Weights of a small mixture-of-experts language model, trained from scratch on English Wikipedia.
Size: 9 layers, width 384, vocabulary 16384, 61.8M parameters.
Experts: 96 xIELU neurons an expert, 8 picks a token, a sigmoid router.
Training: a variant of Adam for the experts, 8158 steps.
Below are experts of layer 3 (counted from 0) of a mixture-of-experts language model. Rows are named up (a neuron's input weights, with its number) and show model dimensions 320-383. Each number is 500 + 50 x the weight over its row's rms, rounded and kept within 0 to 999. Numbers have three digits each.
Before each expert's rows: a language model's description of what the expert responds to; "mostly gets" lists some tokens that are sent to it at least half of the time. This comes from a sample of Wikipedia text that the model never trained on.

# expert 35
Single capital letters or short capital pieces opening a proper name after a space, such as P in Pune, R, V, Ch.
mostly gets: " R", " P", " V", " N", " B", " S"
up23:496566499418474525523472468484458472434519579479443486399469445622584480549474471535470505490463517585569556429497462561349516525552493534448520442456435385545461452415563423554561461509390434
up24:547537511549538526444470522497460525506460468444406467444457527505612404467428450581493472489504563479553523410496499513529575600543492571547451532439468433499566441405595497507451615506422531
up25:567428445495487535461442523407512421595427499500534445562547519484558443500534434546530587475520483535473484536561390482486479472489490458483409576491491592482468535549517528492546524544518524
up26:428484501520549496542523549558532534499507546535478416509481579446457488441487527395475371504493515451470430438487506509483491545543435472436495508491474497550578468494575517572463501519487485
up27:496614553403448582347503475504571528521530498523467490490530504496461500470497518466431511560480606481542344497491446500431524606596632514520521498510422461459457538562512472540511553466439471
up28:506472498565545540456577522440481538581443385564651481494581528431444451555392485469465458550552545513453423590460459544544462533490507484544518553475554514502421560592538438536519531535491468
up29:454556431429427517477415538509534416434511459419412549529497451526502453554594456583493515582468427397540476517482531546482511482489515517504483467509460466549489548466494465498500520488566542
up30:482588494429471521457488441478535497518501485477533492511521487586498464572471563470452518542515515415579463578507435523517476489527591520462384457475502529476499419525527523568504524553473454
up31:486567432503655493499533543556531505483425548530632538352599621498525482446478447559462493525584514498636545550500482523456502509477543435457537561478432406504449540523512505480595548552521565
up32:435521415522483443513522500521529478423487446491450513476583543516514413558540461524450532505477495547578416551470482516485486506511551512488451558452487457484500497463420522538541473525500506
up33:525500460502471467483489440545570460462541496434388456518484506507596515488502562545615497568501505532467402567458594503490465512497509531443420507504521452577591510453464617519445493524540512
up34:426512430539445587518459518537438538417432556411497513542506486455599550513555500541479528558482457504557481571497518551535458477477480405495417483567462487539597486549465553540519543590522560
up35:470558518538516412463508495533494484474537525529601464414496535534521504490466485457497560420492460573545565495508448622329417509468340430506534484503464550439473532532480444581482419481478426
up36:490446474464478505454440514517565527476438444449448457485528563429476553563495531518445555495547487504538498498547564559448546510536463474547568518533522496526527464575500465563424477465488431
up37:476395421486422562500519501452509435512537451440538547559525577425522501552541484640611480576475562460499435500542464479608550443548500507504498482527520535416568541431550510605557554476568565
up38:529520371523509520416499507512476534465462566530508505471489538447452449465465506628501509536437518456528351507549444483587442456518490496498463522583630433569557575511520487379568489507488471
up39:547640482612434558558496389493468372507537542506511465527457466512473480565460597505537418497402447520542532493481601440522478526510504518457400595504462603475524551536541540512535465421542558
up40:533514587502528543557534481517541461471498456498507551535485497522485513491463559593513578522574482521580501385538549483471577527549541586505519523445525504546541558441552479456472605468544573
up41:600492584555520502469476411520547508478501490430590464484502400600522460522503497515489583546532490534618442528407477608514556524502470425433502496510409437453488490532584593537557528461441441
up42:540511483526444614572512444461511352525523457523559468519515575537526445454441542460535525488469498554603477528499475545459492570484458509529584424500435473585493509538511422502546553480512500
up43:488521436475514499488478481418453426367416507482518614521429517522510511493568530582574481452558482491509453516488634521496499537535526547497486444446535463480572435414461468417541568508487485
up44:523551435499538537468495428428602438479423527415568560557518462457511491500543459513481514607530591516499530528382481469463561515511464494446514568501482430478594448456504447489624539469453448
up45:528471574469632564416473464467595472385466521479617530560505485505477486475418464536456483566538634494585516482485538548415570475481529468427522547474525489546553468532408480513576543550488508
up46:549653443493512508436563497518520560500481480460451490569577538618494474488560472561448503525592553487443560492657473441485470489590475482502417487475556537450600496512454490459524585559514470
up47:434475568554486477527502584515589497533468424463472365505504482524550468445522415520474461444572536477486586501415456489428425557505473423445503510529549511388515521581429538483464450399519504
up48:507560493507452480518516500575487519557527451507502478543545494552449469541464518521487468541537507518542464484437487515456627517516594482479487457360455572491459540518522534459475465586563374
up49:528559466521446394482505442469498474568504387466424509531441440586454566586556491524451479558544459548401587533416447504446453565497562468430492450560510506427427464524472590465463436442455523
up50:515609473498451487469517461420417413549533503507542465507534589513478531485451521531516429481662499478540498450519528515482430488491579443569496493560447569449526485559560541485459508512511584
up51:469491443485449475581521465515471484544530461546617377419594542532457570555444442484503482507429530615427557472501438484481464551482511561466586468555494526487476527477529479603494461500558527
up52:478512499598574486524479500472486518493443387511586487515554535547479506573516531496426533519475463590544541535496460534518520547513369632510538485530543580515482544507554461537489461461408448

# expert 60
Second syllables of names and words after a short opening piece, such as An-s-ari, De-af, Panch-ay-ats, micro-ev-olution.
mostly gets: "un", "===S", "ou", " \"H", " \"S", "oun"
up0:446515449556526534524470546516509529475415467542584440465474416474474522532493532503529483451545548468516393558510506573521463458486518499547468462413424630463526586494467544523512472533463585
up1:456440545591518483491519529562554510540581419585478456512362505502519550459490418477473613477522547471463491478574484521514426526547533519590500573527490591544521445538502576535454560513489446
up2:584520475534474515608591521505564471506490537473561564477460512465533565487459489544423520472493519422523533449478536569502487498537606424463496483485547521509506509521393479575401534542495565
up3:526499455459446498451479550531481475448474494513452553468450394532497460558506599534548498460523421560639443446523492502474465529500581549492504453510425550459489401548541517514518551497596552
up4:543536533471441455498574538444559498435463526443460469520498510531465527562487486497480482496547537639617504387529533525527483505552402506542467472554526580525441484440431481473451609614510519
up5:458537486484521467505535447555450504442496468448480530509496430520472469433563479481545508458538481570508575498593411538518499513473467449489546509455428482497406572449500428571428470537476488
up6:464477575557507479476504656443458491456388571383420557387436512508578435484487506514492492473424522519517584560509445481559476475494478583529516469575469523460590485391561434574513464421502624
up7:440515571578474584584455636504536427460492491406447440499459526548454404524421509513560483567502489516501512553583549457548507476520615570435528536516474431451447482408614430478483572550577453
up8:484502513459460568497482549548504419488467520449486496459519488497498411581555444569513520544476507521358529484601510546561582480556428523461536536515411540411444504417443588500410494523431465
up9:492534603478457421474575490449433545354465489494476457537488471505611482509450509552416445479517498555564529516454505562432453514496493495621499433483526516599482537463484569481509556504462513
up10:545544468493598482480590532403487582515499442500457582438542560438563472463475432552462641504378520488501485443471423595480497556616523553592545489512610403568543548469468454465538507564535407
up11:533471492587413447503475522567513394520525495516568500520489524492476494620440523586434595486535480484485489530597603509460461540496514421346520440523502491480491536485544471498497447498463450
up12:585501428509532506431512576505490476589524508490597568518506488552461489518504454646567503499566472519562497540476447569517493553533485453434484488542418515516483509463471441466581449467386477
up13:426463482490529580576493518539574474478442467500522477488458522566504508535527518529475474471521510535559558435432474500373583502517546516442483500550432572493580442471428411559523477486460518
up14:472475517497466583473563549497547458433496521514434471461467530487440497447474452525532464443503564476473594509549426466452524494559495538480526460460527529493501498532399460447457550507479577
up15:492553493519492563533521568482443481482467455447578419486551422418434442612374539491465468511545486527425465498574407468512541561583559521482532476545442494455556488451516501475482427473505478
up16:448505534391500446520469465588496519506541447521508436485497481469466517505613471453474512452561485551574420574499504503468482527559525519473527438610537466493538504520449503465455517528457559
up17:578511489494449558527476492439454512507472412349535480528515511485518569511443427524548424540507541442462599433454423565556491523550498414473422549511525462509490595469497578553526546523572547
up18:517477478439591453510549513420439534495550511510404489425478362542387552432449481614406473477429530511528476588516506508506549587468409466586610591504392449534429504569523456489553517509484501
up19:563502406594511576564474565468511415530581540446624486493533487463550508536405503597435500498474454471469592609529571477492498565529560465464508542498577447482457512494586467547559543525522539
up20:536517520457562552495554480447521472515465570498575570438460393410528391533554445469474514457503556448540524443471527501569485594536547475529512390516479493471442506480577492480466463556433494
up21:475488557585463482489478523412578429409505417438353469498434472524495473378378475475469543523566510550524382510472496572500504489521558475502468501522523545510410417525507534560495403563505506
up22:523556515465605515487488416528575574518479531440621399576497537480500538514436507530387611395381469454570504553484461535492492500545504478457560516477530546444530541515510479549519522501511441
up23:603515516467509487549618470403460508494531529438614542558491472434526501574517578527519431516479534497590525489453407510505492495509568468522473500500486456458483552491494478494417524489502544
up24:509556480589526498578474508492517527478429487516494494605527426511519403419441437573502559482607512476546448548418511507569405450522533478505548491457567543403502611510536517482438478498509526
up25:540554497514526478419556477525558393516508568520516434469484560457571517503516498488561511475547526512505538515514552479496503472594539572506496477555572493493516533475490587538521499530502466
up26:471484551502608561509563462405529531511507458545384508477441532506452520541497557521591455424472551521398512511464535533455495599505416496531505498393529476491497441528581476463515508562499521
up27:587447505484574508433558515508421513579481524552461516518481538518468494462479531534444448542427563526482492495490460460455519502526466512530675462463481462601500547579492433510425557512465478
up28:594523545512512524517571526507439496550528529646528458488526467441441494438500534438524522473478476519572533500510531590512580451486497486517531400539476399406592383551522491530520552505487448
up29:480473416489549461434504525520539418481487542472404559517540454428521532477468575522443423463577456588538448369549555482405473503606517468517497504537565438447524455531496510476533461476424464

# expert 33
Single capital letters beginning a name or word after a space, often in tables or lists, such as S, B, G in Goree or Sreekumaran.
mostly gets: " R", " P", " K", " B", " V", " S"
up0:608590521525491460493536501456591459468502466430511530558565531613429528544365588504470392548521419557575585477478525550543512548523498474525498505473535477463507513509508518530536461625469450
up1:519493493514563446499458545514503457495489442529510490523518551506475469467503588537443513561481563418496492578462445559471462529498453520499452577521591525509573579597455561509558458506427545
up2:501560572578522503570500490491521474478446521476506425530514503528513502476351455452458438475563507600532507460493496524474444486486455451509542451541480562422490515505571623515523558401492556
up3:513572437544515496538469576485599484558503468518409440573482435531481434564512442465407519540454578512390500570471542478524493505496594529433469464481489463520489512623413552593500567479519506
up4:468597471434488536531538478468569411485426564543518507512526493486534530468545505560395548548510485475514520526511456586587437565494379516468513382528507540527492450487570540526526470492494462
up5:501485352505483601547514542563492463544508524489597473397498491547546484507490460555465459412548476525499424524511435554504495492558477523477494632513471419441511485488487453589470499478384488
up6:522483581519482543431553455475455461552471460466559484498462582471463506540406470498512497466457510594565435489457549469401453532483552536455593417483481551489507462484581494502497441449561508
up7:558528553437452378494554544516428501537531513462576498589524512557453515464511508475539494582574570443460509450377548422534491614578536461464446460488507556497540465489544559474489518511455515
up8:436663482476461516455468496508442479509522400456515571560617503540474474533518458510490522624555559480443461470466595460444447494530440448498472483518533447531399499605476427439497574485434472
up9:548499545504409537468487477480541530481491464426542488478462430482453383575456468487502519577569531507479565443484554430576532580510579503475489538467491518518430525525592546388505469455470476
up10:449427467526513510471514542568502489547463444554510556488512553459563446451495519451611345443546445555428487472536448583511567512500527491482433469519521431430395478479563491501456455544519478
up11:558582576407528555474501440560526482479513529495517545502550412464443528492419514560485438470479534513538462568455559537423464498516463510540538551454425558526515450520507475501506527563505374
up12:481520431489489453528512550529513523538540428418500535493423411540591489539520422489519565537528545508402401518470473473539505555517535423483422467509505425504505544513406463377597602392559575
up13:536456483563551580488537453474519491453497414452542502561511477514496559515367446491431550533411495583451511519504516520557450553490463453424510478473559509502495527498573457567584574640554505
up14:536496452539525514392456485536554502489421517521523403500513472564535503550483515468506504426522440491523457398438555642532401521463479506497530546476453543396474406515594463584486462446452433
up15:429521402433575455543476547475517466496465456419480509610508403569476551457554594494472581587515459445596460566548497650522630499498519517438526480419524465435467530517446510535556489548432463
up16:525529459461444508558497474524484475504525549556585529547550488490386544487450504473515499527515443506553518463471526505432543515469472482527495554475510533490390511536580487462365473544491451
up17:498545404520494470444493525415497502485487516475595521564555504523464538503569516546451595469500552475551506476532493474515478456493529400485461496558428432470527491510391545486561505499549540
up18:476501588425508468501482478393478432397415581512556495509594551598504535473436475559482442510587476521539481535491487558467509530532546488521528428487528454407523457541515560426500587499377461
up19:509496561475507467517541482467488432546603492462529496461548553484551547481456441509487498552581490474498501471545543511430530583527493518484496449486497509545538605431461480504456550499441489
up20:490584444523505401454528582524477450461547538508533586478485537482549521510523552540535505473478484482593461471501552574461460476508535449502544555436491418495511457417427450547483487441434531
up21:485558440417482537482493503467503472468461576554519599554445476486557578471535491560456561515522536420533508540512555584429420492503447423576530458514538528525484453462561504545388559592472569
up22:595477393466506530473498463484590481518454449500529538489532469481499406529517506512449536479454470571649510456489448528493500512511484466507485462403485484479484477479464522495597446519519443
up23:484431544432543458512422486454573474548479454549531430476521497497514469562480474492437519536544544538532396525512524605405511557525519521502529511515554490475489473503532513571621457515427532
up24:435614508429453547491549444539527441440465642472543595562504433556408513493516459481476508474538579392529497506560595571502476518501516556581535509434447485424502470477522522465563614514481513
up25:515607507403533525368512484432502415470471526500421537457473464461522545534487508538581397454543518538468476475501679498469561497511449587502563517455470479491511435459600442466534480470436484
up26:467597486547455530477492566534499478556555458458455455478376464423446459473506525493602490571534439555448431600549526472448396483466570502456488445561431576515487475502505515436494527481522533
up27:438410455521412467510524559537434459463425497431501499527461564449558492316462509603501407483495537511453497560486524465499532495524466405441512495627500557511503524538429512461428570593444451
up28:462555451519592585403564531483463457553493540463484479520518473502496383433476433555547576562439458490489582581506428546541519494474457503475376509467455544496475508484520476426471558533526485
up29:461533365551479524539541470459470516440605439507450466540506427625509542557501511415470483571393485496450560513424573438544457531495572520397503552443505600471456500546453528475499551479509524